Experts of a small language model.
Experts: 64 experts in each of 7 layers, 64 clamped SwiGLU neurons an expert, 4 picks a token, a shared expert of 64 neurons.
Training: a variant of Muon for the experts, 10395 steps.
Below are experts of layer 4 (counted from 0) of a mixture-of-experts language model. Rows are named router (the router's row for the expert), gate (a neuron's input weights, with its number), up (a neuron's input weights, with its number), down (a neuron's output weights, with its number) and show model dimensions 0-127. Each number is 128 + 32 x the weight over its row's rms, rounded and kept within 0 to 255.
Before each expert's rows: a language model's description of what the expert responds to; "comes after" lists some tokens at least twice as common just before its tokens as in all text. This comes from a sample of Wikipedia text that the model never trained on. Tokens count by the router's weight.

# expert 47
What it handles: Line breaks and table numbers. Paragraph breaks after headings or list intros, and small numbers or cells in tables and statistics, such as 0, 1, 82.
comes after: " |", ".", "=", ";", ")", " ="
router [124  67 147 100 146 152  66 107 106 181 113 132 160 180 135 123 170 187 120 143  88 148 128 156 104 146 124  51 129 151 136 131 124  63 122 155 151 188 168 119 172  81 106  96 137 132 120 100 187 109 155 157 119 182 178 116  94 130 136 118  45  96 134 102 132 132 138 149 140 117 136 131  70 139 100  96 137 124 113 141 191 137 183 172 151 145  83 145 168 140 104 136  99 119 116 126  75 177 133 113 120 126  95 142 153 154 133 116 136  97 236 156  70 117 140 165  79 174 136 145 119 117 162 109  94 147 158  88]
gate1 [134 132 112 160  92 124 106 101 155 105 152 123 104 138 147 140 126 192  87 111 151 142 196 133 112 108  82 181 115 172 182 187 147 153  79 158  57 139 154  71  91  98 115 107 157 115 205 171 108 129 141 114 137 126 115 164 123 185  99 163  56 143 101 117 119  99 117 164 153  75 112 157 142  42 117 133 172  98  87 109 141 130 147 157 173 140 142 102 118 109  73 163 134 127 115 111  90 153  85 197  97 145 148 121 156 114  90 137 118 155 154 148  91 147 204 141 102 176 143 143 122 176 106 111 163 137 113 137]
up1 [114 140 112  90 180 132  82 162 134 114 100  59 183 107 149  75 139 103 158 165 122 183 111 132 169 152 160 125 120 127  93  95  45 100 168 133 191  82 130  86 121 129 133  71 179  75 158  96 102  97 153 102 102 102 129 138  87  68 118 120 103 125 170 175 142 134 174 123  95 151 202 110 124 152 153 117 108  96 167 122  98 128 104 137 123 107 158 120 158 160 125 124 126 138 180 130 141 115 202 106 157 149 169 161 122 125 121  90 138  53 106 151 203 106  97 127 113 175 114 129 129 111 149  76 172 123 160 132]
down1 [148 118  95 102 111  91 134 164 154  71 114 168 185 134 134 147 146 143 121 128 100 120  71 153 120 156  93 153 185 117 227 121 128  49 154 114 143 143 145 147 207 128 132 130 153 128  90  92 146  55 131 124  59 147 128 106  90 161 161 131 135 132 109 100  94 117 204 142 105 119 148 157 104 132 131 106 173 155 128 179 167 164 112 102 162 137 160 103 146 123 159 121  79  85 121 154 164 184 154  87  82 171 135 149  90 100 132 155 104 174 137  44 150 118 154 122 144 192 117 117 126 111 133 131 116  84 140 132]
gate2 [114  62 105  37 102 141 110  71 134 167 156 127 150 154 132 178  89 110 169 160 147 128 178 134 145 152 123 120 173 113 106 100 127 115  73  73 160 150 120 150 130  79 173  98 146 163 199 155 138 109 196 127 115 165 116 169 155 139 133 135 110 119 159 125 168 180 125 156 161 121 133 108  72 169  98 133 133 131 134 147  69 137 103 146 157 139 161 137 144  98  96  67 131 164 104 169 142 150 103 128 128 143 153  67  48 125 118  98 167 143 143 125 103 133 153 167 164 138 133 125  68  93 132  74 211 111 126 104]
up2 [208 161 122 147 127 136  74  99 157 144 132 109  81 139 133 141 164 175 188  97 173 107  71 117 153 117  70 149 175 157 176 138 155 114 112 105 153 127 174 163 169  99 137 153 145 104 125 101  54 101 102 162 117 114  63 103 126 123 103 146  97  98 111 136  58  83 122 168 118 123 107 175  74 154 142 163 115 138 112  62 141 179  70 138 138 102 133 199 122 122 151 188 104 119 124 149  84 171  88 107 170 142 207 128 143 133 133 124 126 131 189 130  71 131 107 125 153 166 106 134 149 152 134 137 139 128 143 118]
down2 [ 71 126 183 125 116 184 139 144 149  97  83 143 150 158  76  48 138 115 100 116  58  92 100 119 138  92 144 141  91 160  70 123 174  96 155 175 145 156 191 110 120 110 105 150 112  97 133  90 164 152  98  89  79 156 178 104  83 176 113 167 146 149 129 100 119 103 116 113 103 138 120 157 111  56 109 157 141 124 202  88 167 122 111 133 148 156  78 140 100 111 123 124 137  95 165  47 142 127 137  86 173 105 135 182 154 105 139 157  87 138 108  96 149 184 133 121  78 118  81 142 131 139 137 104 150 132 158 153]

# expert 40
What it handles: Possessives and ordinals. Possessive pronouns his, its, their, and ordinal pieces like rd, th, ird, second, plus modifiers before nouns like American, annual.
comes after: "'", " the", " of", " for", " in", " a"
router [142 129 115 144 108 128 151 169 122 120  98 113 125  87 103 140 111  98  70 122 124 207 121 135 135 104 108 202 102 179 109  87 142 115 115  94 157 176 158 158  75 139 135  93  80 150  65 158  97 138 155 108 129  89 119 162 158 171 135 100 144 156 180  87 132 122 116  85  82 172 161 133 118 122 118  91 149 107 208 125 131 144 175 106 106 171  30 168 146 141 141 151  77 100 142 129 121 114 106  79 188 118 140 129 115 134 137 136  75  68 155 144 120 136 134 159 129 212 159  98  80 105  87 138 132 133  90  96]
gate1 [125 169 102 141 162 144  93  44 179 158 168 102 154 102 131 129 122 139 133 211 158 143  99 169  91 176 147 129 166 141 136  89 166 111 127 113 172  94 154 120 129 164  96 108 172 119 114 140 133 104 161 125  86 128 142 155 143 141 137 153 173 123 106 127 130  96 152 119  82 129 150  94  64 145  88 152 126 128 107  46  67 213  99 175 128 112 159 140 113 161  44 110 174 116 166 140 114 138 128 126  92  67 136 124 121 138 160  84 103 152  91 115 121 122 162  75  79 116 154 113 103 159  97  84  91 140  79 115]
up1 [118 128 115 138 144  54 122 103  46 108  82  97 119 112 110 150  94 130 121  92 123 153 138 134 205 153 113 108  91  80 161 162 142 163 125 112 118 105 118  76 108  97 128 210 128 175 131 105 111 146 123 151 142 153 112  61 121 134 106  85 130 135 115 136  92 113 144 138 112 168 133 180 105 154 111 165 100 104 124  92 146 133 135 141 123 155  85 161 110 107 141 194 116 132 124 169 145 109 142 146 152 217 121 137 156 177 105 164 148 116 132  98 165  16 188 160 154 139 122 170 113 109 139 171  65 100 100  81]
down1 [146 127 102  99 136  96 154 109 114 121 128 139 120 132 111 106 117 134 140 148 128 187  89  79 112 153 132 102 117 104 100 147  51 117 159 152 130 109 147 122 140 102 203 136 107 143 103 140 187  86 135 163 179 113 182 164 139 173 102 108 163 147 165 124 123  87 126  95  59 102 117 139 142  94 104  85 190 134 107 146 166 135 183 133 117 189 114 153 107 110  89 149 126  81 180 150 113 148 143  66 151 162 112 177 113  93 166 194 121  94 167 131  82 107  96  84  69 109 139 180 101 140  73  50  80 130 118 149]
gate2 [ 45 166 147 100 108 153 149  98 125 136 166 190 118 135 177 165 106 154 153 157  85 159 147  97 154 218  71 107 162 111 115 111 167 120 142 134 163 132 187 132 104 142 161  78 194  65  92 121  73 187 110 139 162 162 135 106 146 180 147 151 128 148 160  94 189 151 181  94 141 159 143 111 116  84 119 180 140 144 105 189 176 153 155 142 161 155 121 126 119 127 133 147  99 105  95 153  91 178 133 168 139 133  90 137 133 154 112 118  99 138 157  96 120 113 169 123  86 148 173 133 144 106 129 139 169 169  95  97]
up2 [ 96  90  81 149 186 149 148 155 131 150  68 147 159 151  87 167 120 115 103 212 119 102 161 118  44 105 153  80 127 141 124  64  77 138 136 136  71 133  73 127 141 108  90 145 123 166 102 115 140 137 100 137  96  99 127 202 131 105 141 112  89 143  62 104 181 113 122 157  81  97  91 158  55 188 106 132 175 106  81  70 102 174 151 174 159 155 121 128 188 150 114 107  96 147 180  86  74 123 119 146 133 131 128 161 135 115 148 109 146 145 145 146 140 132 103 164 106 177 131 124 129 131 146 127 148 122 143 137]
down2 [119 173 136  69 126 124 205 140 114 127 180  94 173 181 109 115 143 115 119 130 126 143 117 115 148 110 112 211 120 133 126 119 153  84 116 117 155 143 114  96  82 177 101  70 114 137 140 107 135 130 201 108 155 177 143 115 102 136 232 182 145  97 141 121 165 169 165 231 150 127  84  94 104 148 146 123 183 184 152 129 131 132 124 119 102 122 103 156 153 169 125 147 120 103 153 185 119 182 182 130 164 160 106 118 126 145  98 107 137  99 185 109 116 131 147 180 132 144 116 104 166 100 105  91 109 119 162 142]

# expert 42
What it handles: Determiners and possessives. Articles and possessive determiners opening noun phrases, mostly the, also a, his, its, this, often after prepositions.
comes after: " of", " in", " to", "'", ".", " on"
router [131  70 133 107 111  95 112 179 132 157 107 149 100  66 132 139  84  78 124 161 132 155 121 142 207  73 140 190 153 128  62 115 127  98  64  85 155 155 163 172  85 154 174 109 106 110 127 131 104  89 127 112 116  80  95 177 149 162  78 112 185 125  96 115 152 130 130 128  55 145 141 134 107 128 156  89 135 143 124 124  85 123 122 107 112 153 135 159 103 129 140 134  98  94 121 117 186 164  73  96 200 136  76 194 110 162 136 152 116  92  68 141 114  98 119 149 136 187 151 100  82  97  99 123 145 136 109 156]
gate1 [125 188 136 122  91 127 151  82  96 134 107  84 111 165 123 176 109 155 105  85 156  91 132 147 165 163  78 126 138 159 122 115  48 103 151 116 130 133  58 171 154 152 131  89  91 165 173 153 131  61  62  70  55 127  73 154 137  61 103  98 101 130 144 112  84 136 143 143 130  97 121  89 142 140 150 118 135  60 111 156 137 177 169 190 153 168 109 140 154  91 116 138 121 118 137 183 121 122 119 146  99 147 111 116 109 145  85 182 115 140  79 100 116  59 125 165 167 128 142 118 161 139  96 114  88 113 107 150]
up1 [134 125 107 121 124 114 107 173 160 193 159 128 136 137 127  55 107 151  98 135 135 120 122  88  66 124  55 144 148 142  68 159  94 104 186 123 133 107 144 121 209 106 120  84 179 122  99 179 128 140 149  94 177 116 146 105 143 149 113 126 124 158 128  26 151 141 118  90  89 138 113 137 127 168 133 100 177  96 110 102 159 100 165 117 127 116 169 164 142 112  94  99 138 133 159 114  82 151 115  97 123 174 143 115 155 132 165  52  64 107 170 129 167 159 106 134 219 167 118 134 110  99 110 106 141 100 154  89]
down1 [204 107 182 104 116 126 179 145 106 194 107  84  88  50 113  84 114 106 125  93 138 147 111 163  97 172 113 128  95  71  76 145  85  85 158 138 135 136 107 123 135 144 146 162 104 124 144  98  66 109 104 130  78  75  64 189 104 113 151 110 149 125 137 116 160 111 123 134 134  92 153 123 152 127  93 116 132 123 124 114  90 132  98  62 137 145 125 114 114 123 161 152 154  79 101 117 132  69 133 152 194  97  65 149  81 159 132 175 151 186  62 114 164  99 131  93 137 147 170 150 118 114 161  97 116 136 139 181]
gate2 [154 150 165 163 200  89 187 109 128 144 168 162  71 137 179 134 114 134 101  88 146  73 134 178 141  85  58 142 103 144 129 151 113 106  95 121 101 150 122 141 130 132 132 135  87 229 134 106 143  95 160 105 115 102 154 107 122 145 131 135 150 158 146 118 104 109 117 152  75 130 107 146 162 125 147 156 170 114 138 131 125 117 167 138 161 107 190  56 137  84 115 111 154 184 109 140  53 162 103 146 186 138 124 157 117 126 137  96 143 137  84 169 101  19 145 137  96 119 150 126 154 122 134 196 123 124 111 173]
up2 [149 186  92  76  49 121 117  58 178 140 105 169 140 103 132 110 122 143 124  88 132 130 176  88  93 164 165  68 164 152  99 108  90 109 136 132 139 136 145 145 175 126 182 120 193  64 121 118 168 121 111 149 155 128 114 139 105 170 142  36  81  81  68 194  95  93 148 121 104 163  90 194  89 135 115 143 116 140 102  64  95 151 124 140 110 127 111 145 160 155 140 143 156 117 115  92 150 101  89 132 131 118 116  98 137 109 130 146  92 133 104 150  94 166 136 107 152 156 164  73 145  93  89 144 169 145 138  99]
down2 [138 148 115  71 108 155 143 197 154 162 140 160 180 154 133 135  75 108 170 144  68 180 137 148 150 152 132 107  88 106 109 154  93 134 126 147 141 162 123 112 140  61 175 126 131 161 129 146 113 141  69  75 135  96 173 196 127 112 116 138 129 159 134 133 160 111 157 133 206 149 184 112  86  80 168  64 121 149 200 130 129 126 134 149 136 190 113 107 131 132 119 181 160 107 143  98 137 186 187 115 106 140 126  95 142 183 105 104 128 115 149 159 180 105 158  88 182 135  98 124 133 146 135 197 105 111 170 122]

# expert 10
What it handles: Function words, temporal connectives. Articles and prepositions like the, of, in, and clause-opening time words such as since, during, while, after, from.
comes after: " of", ".", " in", "\n\n", " at", " during"
router [174 110 168 117 119 149  70 148 143 142 141 119 142 127 146  95  49 113 129 153 116 113 139 156 161 111  95 153 119 161  96 108  77 111 100 134 146 138 136 142 147 133 197 132 125 135 145 178  66 123  99 180 111  73 117  89  93 135  59 121 131 156 121 147  84  74  96 104 134 139 134 148 135  88 146 119 143 109 179 155 135  68  48 100 140 145 155 101  90 141 148 136  90 147 110  43 105 201  83 122 151 127 116 185 158 127 127 123 135  77  68 105 158  89  92 163 173 122 190  78 101 140 119 127 118 131 185 112]
gate0 [181  98 125 164 124  86 149 111 117  81  99 117 115 131 159 150 101 163 141 176 171 107 106 171  99 138 157 123 123  78 101 104 106 126 160 162 133 124 123  86  68 112 130 120  73 116  52 163 128 164 168 119 105 123 135 157 152  72  77 141 138  98 102  95 149 114 117 167 113  96 131 149 124  46 109 111 100 134 159  98 144 162 199 168 148 128 133 151 206 122  97 103 122 173 134 149 136 115 179 211 117 101 154 167 132 141 169 163 123 133 153 165 114 127 117 116 135 185 114 196  79  65 102  75 147 142 104  96]
up0 [122  96 142 132 171 137 167 136  92 118 125 117 150 101 189 146 126 155  83 146  61 174 158 113  97 132 116 106 151 158 139 108 137 118  97 102 111 115  93 171  64 153 169  82  79 112 114  97 148 172 113 102 140 133 187 149 135 176  96 136 113 159 135 168 158 140 141 157 117  97 135 188 181  80 182 204 142 126 111  63 130 151 149 103 144 130 121  92 147  94 148 172 144 120 135 171 154 113 142 131  91 103 179 141 113  68 138 193 148  60 130 145 142 118  34 153 102 107 152 120 110 195 110 113  79 127 128 102]
down0 [166 129  93 123 140 118 109 147 146  87 129 162 111 119 143 138  98 142 154 187  93 129 155 119 130 138 113 100 163 163 151 165 119 164 144 158 144  79 120 129 121 152 107  73 132  86 112 156  85 172 167 170 114 133 114  85 102 133  84 111  66 157 166 122  96 137 159 108 186 146 113 147 158 152 100 196 154 107 193 153 125 134  85 138 148 130 119 188 152  74 146 116 186 157 124 161 143 172  54 170 142 125 119  15 148  79 109 159 179 110 140 144 118  90 110 181 124 115 160 152 132 110 108  82 135  84  82  87]
gate1 [116  66 127 143 102 162 138 129 169 148 117 156 152 137 132 189 160 134 149 177 170 105 130 170 139 173 168 109 120 101 124 162 158  83 102 105 158 172 148 127 139 120  99  95  94 133 116 137 114 146  85 155 135 118 181 112 112 102 145  42  97 119 104 149  97 143 101  93 104  90 125 159 163 186  94 152 131  84 139 117 190 163 106 100 104 158  71 101 128 142 161 143  98  82  61 118  73  99 129 166 114 130 127 141 130 115 179 188 145 197 128 170  89 142  61 138  56 129 138  97 161  97 109  89 151 122  61 127]
up1 [125 105 123  51 103  37 140 134 167 163 119 104  83 130 130 114 115 149  75  80 151 119 169  85  98 108 134 123  39 145 130 167 133 115 140  89 125  72 138 140 146 150 167 171 125 109 106 144 141 126 145 163 123 145 182 125  72  81 125  82 104 178 130  99 114  78 191 127 108 173  62 113 117 113 143 126 126 125 137 113  87 134  95 116 154 104 162 156 166 143 175 142  90 120 113  97 131 157  96 103 179 166 103 110 145 155 145 139 105 129 143 193 171 123 143 110 147  92 203 158 100  82 152 147 141 186 178 114]
down1 [135 183 151 121 152 169  80 166 123  93 115 114 140  62 172 125  80 123 166  80 153  86 113 136 169 170 149 117 115 108 163 117 116 122 148 171  73 105 136 195  95 134 132 167 113 148 119 102 119 113 131 121  80  57 142 109 143 164 110 153 144 129  93 204 130 139 106 159 175 139 170 165 161 114  92 137 114 199 134 130   8 154 117 109 132 141 132 138 166  65 148 135 140 144 143 134 141 112 150 106 155 159 151 160 123 192  90 189 157 108  98 123 101 140 142 166 169 110  94 143 128 143 166 170  76 126 139 154]

# expert 31
What it handles: Paragraph breaks, sentence ends. Line breaks and double line breaks after sentence-final periods or headings, plus final periods, opening quotes and parentheses starting new items.
comes after: ".", "=", ")", " =", "\"", " information"
router [184  82 151 154  91 125 122 105 111 209 137 148 154 140 148 124 142 210 160 164 101  96  85  84 114 102 178 113 133 135 124  79 127  82 119 154 134 165 161  71 182  72 109  66 123 131  92 184 163  85 133 101  96 172 126  81 121 142 127 114  47  80 135 110 138 119 123 146 133 152 170 126 135 107 111 109 145 107 135 130 190  99 120 153 155 137 113 160 148  95  99  98  71 131 149 110 119 169 128 120 118 105 196 146 108 161 142 179 190 156 175 163  78 133 126 135 109 159 118 136 151 142 173  79  87 117 158 141]
gate5 [ 91 112 159 157 159 133  74 131 156 124 121  86 119 155 121 118 156 131 153 145 145 131 129 117 136 145 153  94 159  70 141 136 123 114 126 128 160  74 132  88 175 159 184 166  93 110 124 155 135 143 152 172  57  86 157  95 156 157 132 106 100 120 143 142 150  92 152 176  49 136 144 106 129 122  97 163 140 154 158  90  74  72 100 153 111 125 124 128  59 145 129 120  93 103 133 103 144  89  77 125 172 138 133  65 121 127  96 206 102 112 135 146 157 126 170 167  42  85  89  54 124  94  97 116  54 119  99 139]
up5 [155 161 135 119 161  70 127 153 115 163  89 149  68 153 172 110 104 114 149 139 169  96  80 148 103 144 112  83 155  64 198 147  91 161  99 143 148 112 131 124  84 115  86  88 107 165 111 151 102 125  94 138 151 110 146 138 149 127 128 103  83 149 113 148 121  78 162 125 100 120 192 187 153 117  49  58 140 110 102  89  75  95 124 123 148 137 196 102 160 130 136 106 113 108 130 152 149 128 161 121 150 118 140 182 205  81 117 152 118  81 177 141 116 122 106 162 138 120 110 156  94 129  81  82 123 206  82 119]
down5 [141  80 142 172 159  66 142 144 124 117 117  61 128 172 162  71 166 150 135 165 182  92 146 101 144  82 159  90 109 122  96 175 105 126 146 149  90  80  83 103 121 176 109 114 114  80 102 125 158  90 146 122 182 118 102 124 122 148 127 139 138 196 170 104 175 126 114 124 174  97 119 191 174  66 117 137 178 148 110  57 121 150 126 156 110 159 118 106  96 130  86  94  89 121  63 135  76 143 156 153  92 161 160 129  68 113 150 179 122 116 119 128 102 152  98 153  89  91  95 128 145 120 179 139 148 128 181 117]
gate6 [152 107  37 159 114  96 154 137 144 187  76  88 165 188 125  62  96 198 133 145  79  87 130 158 146 163 159 135 164 117 133 129  93 178 133  89 113 127 135 126 123 125 120 108  93 135 159 115 135 106 156 179 128 132 193  92 190 113 145 156 102 106 185 174 206 123 137 156 117 133 163 179 150  99 140  82 119 121 134 183 103 108 120 142 170 104 138  86 154 131 113 168  62 140 143 130 113 172 136 133 128 149 109 120 146  86  50 135 150 163 123 156  90 155 109 122 155 118 128 175 145 100  89 175 149  89 121 132]
up6 [139 182 163 109  92 107 103 143 112  96 170 144  85 136 172 126 135 132 124 154 139 123 112 124 105 176 135 168  80 138 109 114  47  88 145 186 154  80 169 156 130 163 123 124 137 168 112 155 152 124 148 159 136 144 108 127 110 183 112 160 107  97 148  76 107  48 133 142 129 118 139 118 128 103 131 177 152 163 108 159 199 152  85 157 155 124 193 116 129 123 113  80 110 131 126  76 156 146 149 127  89  89 197  72 141 147 154 158  76  72 108 164 136  80 109 158 104 166 180 109 161 177 120 155 175  73 110  86]
down6 [ 54  73 149 107 182 117  91 110 121 157  95 101 111  88 134 167 154 115 210 156 114 133 152 113  83 134 116 168 116 138 162 129  99 109 176 142 139 184 174 125 155 168 127 109 120 163 134 103 132 188 130  92  89 117 149 134 100 136 115 129 104 129  80  77 130 102 180  67 116 155 148 142 110 114 158  88 151  96 126 146  86 112 137 140  87 131 100 198  96  48 114 106 118  93 120  98  96 129 133 121 133 130 204 190 123 133 166 184 142 138 149 104 112 133 172 164 101 110  94 145 158 176 197 119 108 161 121  73]

# expert 60
What it handles: Coordinating conjunctions. Conjunctions and commas joining list items or clauses, mostly and, plus or, but, and subject pronouns he, she, who.
comes after: ",", "s", ")", " well", "y", "\""
router [ 78 131  99 137  99 152 173  77 161  99  91 155 215 109 113  86 124  77  82 121 171 119 146 141 136 173 150  95  78  73 187 109 120 154 157 145 144 115  89  88  96  98 129 119 171  93 103 145  98 105  74 150 141  76  98 153 178 154 141 117 135 161 161 166 155 149 104 158  89 126 120 142 175 112 133 107  92 151 133  59 145 104  97 123 131  67 165  92 186  87 165 108 152 157 150 128  98  65 112 188 109 165  88 191 113 154 108 112 150 119 158 166  81 125 119 147 139 163 122 127 106 124 142 163 155 111 121 164]
gate5 [135 121 125  94 116 158 131  76  93 138  21 114 227 126 192 152 124 115 141  77 142 141 142 108 118 109 168 136  92 135 169 119 136  93 123 146 188 117 146 219 110 159 104 168 167 128  99 145 126 193 125 110 132 155 131 157 154  89 115  91 164 152 158 140  76 152 136 166 161 137 118 128 124 176 103 188  95 131 128  96 135 109 118 141 108 107 142 147 182 201  87 122 126 113 145 146 187 108  44 147 160 114 118  81 124 144 154 132  90 109 141 117 140 163 116 120 119  93 174 121  59 105 110 126 128 138 130 146]
up5 [115 140 168 141 100 129 128 253 122  89  95 106 148 116 192  81 102  96 122 119 111 134 145 153 140 113 112 128 202 155 183 168 135 140  72 182 131 125 106  88 141 178 103 192  99 108 128 147 186 115 137  81 141  96 111 146 179 128  99 172 121 120 141 170  89 116 150 153 134 108  65 126 148 117  92 103 166 140 102 101 128 159 161 150 159 133 119 126 173 178 133 110 130 136 133 202 118 173 127  77 115 148 119 139 168 181 171 174 125  61 103 148 143 133  84 143 168 141  95  95 149 127 147 150 124  90 146 136]
down5 [ 94 143  90 132  97 146 160 128 102 102  85 193 144 138 110 150 133 116 139 150  84 153 130 154 100  49 140 119  94 152 138 111 156 123 177 172 111 101 114 107 100 159 128 136 146 100 107 146 114 145 154 120 121  82 125 207 151 177 168 156 173 137  81  89 122 119 105 114 132 106 148 146 136 154 138  89  58 109 170 151 179 129 153  76 121 152 140  64 190 149 165  77  75 141 140  94 121 138  62 178 115 111 199 109 151 197  97 132 137 130 188 132 118 110 119 188 149 118 117 134 146 119 139 123  80 131 140  45]
gate6 [169 193 112 118  88  76 128 171 114  71  74 151 150 177 154 117 105 144 112 123 129 128  66  91 140  83 188 119 107 145 203 148 114 192  76 103 106 117 142 144 140 156 102 142 134 173 122 141 145 127 154 128 108 138 103 106 110 151 170 126 134 165 134  84 100 134 145 173 108 145 140 129 130 137 100 112 133 144 141 113 131 122  94 146 145 117 119 111 100 128  96 115 137 150 114 165 101 154  42 143 100  99  96  69 115 183 198 111  66 102 209 168  98 147 148 137 184  89 164  44  70 133 102 139 118 127 132 129]
up6 [115  81 122 174 149 150 106 155 159 153 208  73 134  52  98 125 148 133 104 100 158  92 144 155 102 114 108 131 145 143  79 103 108 140 174 117 151 140 122 104  74  89 158  73 154 137 112 167 139  91  97 110 136 136 151 119 106 106 106 135 152 131 187 140 166  92 122 131 185 162 123 152  99  71 210 108 124 176 131 110 145 167 125  77 138 180 160 137 115 142 112 154 125 157 167 115  91 119 185  26 131 160 165 199 152 124 152 113 167 172 122 140 193 118 113 127  76 118 132 147 102 116 120 135 147 124 174 142]
down6 [133 210 113 175 109  85 141 170  85  51  96 122  99 108 117 159 147 124  88 122 179 143 176 175 130  94 104  63 129 107 139 124 175  79 124 149 139 156 148 108 107  88 105 133 112 144 184  90 165 142 120 120 122 113  95 139 181 154 206 126 162  65 110  81 121 143 149 126  95  99 195 166 133 155 136 131 141 162 144 133  80 106  77  86 121 134 117  82 116 108 156 137 150 133 133 181 103 129  86 155 142  94 122 113 126 128 177 187 148 161 174 116 109  64 131 117 107 151 128  94 146 151  76  86 150 145 115 182]

# expert 12
What it handles: Prepositions and subordinators. Prepositions and clause-opening conjunctions after a noun or verb, such as in, as, for, during, when, after.
comes after: ".", ",", "s", "\n\n", "ed", " due"
router [158 172 165 112  88 145 121  58 180  96 132 142 186 118 109 126  42 126 172 135  99 119 101 124 141 144 153 135 128 165 128 109  98 155  93 139 127 156  90 126 161 142 164 128 154  89 166 177 119 114 113 178 112 136  81  80  98 152  77 111 165 140 115 118 123 101 107 167 110 156 108 163 154 177 107 123 155 100 184 163 136  75  94  92 134 141 143  71  65 114 132  86 109 160 151 122 101 171 103  84 134 126 141 176 138 113 120  96 150  96  93  60 144 165  68 114 197 125  87  82 140 143 117  59 124 107 151  85]
gate0 [ 95 112  71  86 170 128  99 123 183 148 172 134 143 117 108  66 128 184 104 113 127  66 144  92 180  77 123 151 107  98 110 144 125 166 119 156 115 127 115 138 112 150 124  73 139  69  84 125  71 176 183  93 107 137 109 139 146 131 138 124 109 205 148  89 173 145  57 144 145 157 116 137  78 168 163 166 139 114 123 137 133 162  73 166 123 102 166 153 131 145 103 101 108 106 101  76 117  96 175 106 151 122  78 181 186 152  76  84 165  74 142  99 147 149 118 171 124 176 112 119  98 164 139 130 136  94 152 134]
up0 [ 61 103 161 128  99 117 135 134 107 156  91 103 137  60 112 132 180 165  98 188 113 125 154 147  82 210 103 120 122 104 129 107 184 162  28 112 175 100 179 146 158 111  86  96  97 125 176  96 160 149 158 194 142 143 153 135 120 146 158 124  73  98 126 148 119 101 186 124  89  71  71  97 115  77 148 140  81 129  99 152  93 136 130 172 118  96 130 162 152 120 114 132 143 101  92 133 133 161 149 138 115 149 144 163 145  87 106 163  99  95 104 142 150 103 132 118 143 121 174  89  92  93 111  73 111  77 116 138]
down0 [155  92  94 201 153 179 126 118 125 138 110 120 211 125 126 169 117 135  72 161 107 151 110 172 101 159 142 118  73  93 143 108 179 110 144 122 162 100 141 104 149 185  95 167 159  90 161 127 149 145  58 146 126 134 109 137 139 149  81 162  67 110  98 119 156 197 142 131 131 138 160 136 123 110 144  77 127 143 113 127 155  97  79  87 139 139 155 151 192  98 171 142 143 118 167  78 115 130 192 128 110 160 162 156 146 142 141 102 146 173 119 195  82  70 110 127 142  67 174  72 159 136 128 123 117 115 157  83]
gate1 [131 104  40 150  87 137  66 141  96 118 102 152 126 114 144 136 126 110 198 165 133 127  91 100 173 105 125 135 141  89 117 153 102 178 134 172 171 155 145 104 124 150  68 117 133 184 103  96 141 129 181 168 150 130  85 159 158 150 118 148 133 140  96 144 103 181 137  69 159  83 103 111 130  98 114 178  99 138 116 145 152  92 144  86 156 119  92 133  78 139  65  75  57 107 167 127 118 135  84 118 103 181 183 123 169 166 143 105 136 131 131 140 104 121 191 135  55 192 130 137 127 139 165  86 140 120 176 126]
up1 [101 146 109 103 108 140 100 105 129  98 143 123 122  77 173 128 143 156 132  84 102 106 146 128 102 136 107 178 160 175 139 143 185 163 117 180  63 136  96 125  86 106 143 159 136  83 150 170 125 189  99  74  92  46 108 110 156 156 170 112 138 165 113 155 124 128  99 153 192 138 135 127  84 116 126 120 105 132  93 102 142  74 109 120 142 164 150 125 161 122 138 132 145 115  91 131 134  70 209 125 119 159  97 172  76 149 165 100 141 186 165 138 118 162  70 162 150  61  70  66  84 114 138 166 165 147 135 146]
down1 [149 119 125  20 104 170 148 119 112 133 172 115  56 161 163 105 148  78 107 141  86 114 173 149 123 103 121  99 163 121 124 132 114 128 121 173 113 154 142 100  95  57  97 115  84  87 162 149 146 115 128 130 149 104 169 158 154 109 123 139 129 126  64  85 107 129 112 134 153 113 181 165 104 166 114 108 128  86 122 128 138 111 181  88 107 148 177 149 125  89 204 184 117  93  53 136  91 134 151 178 145 138 110  49 117 113 108 101 166 149 142 102 121  93 141  89 142 175 128  98 148 147 116 168 129 144  88 194]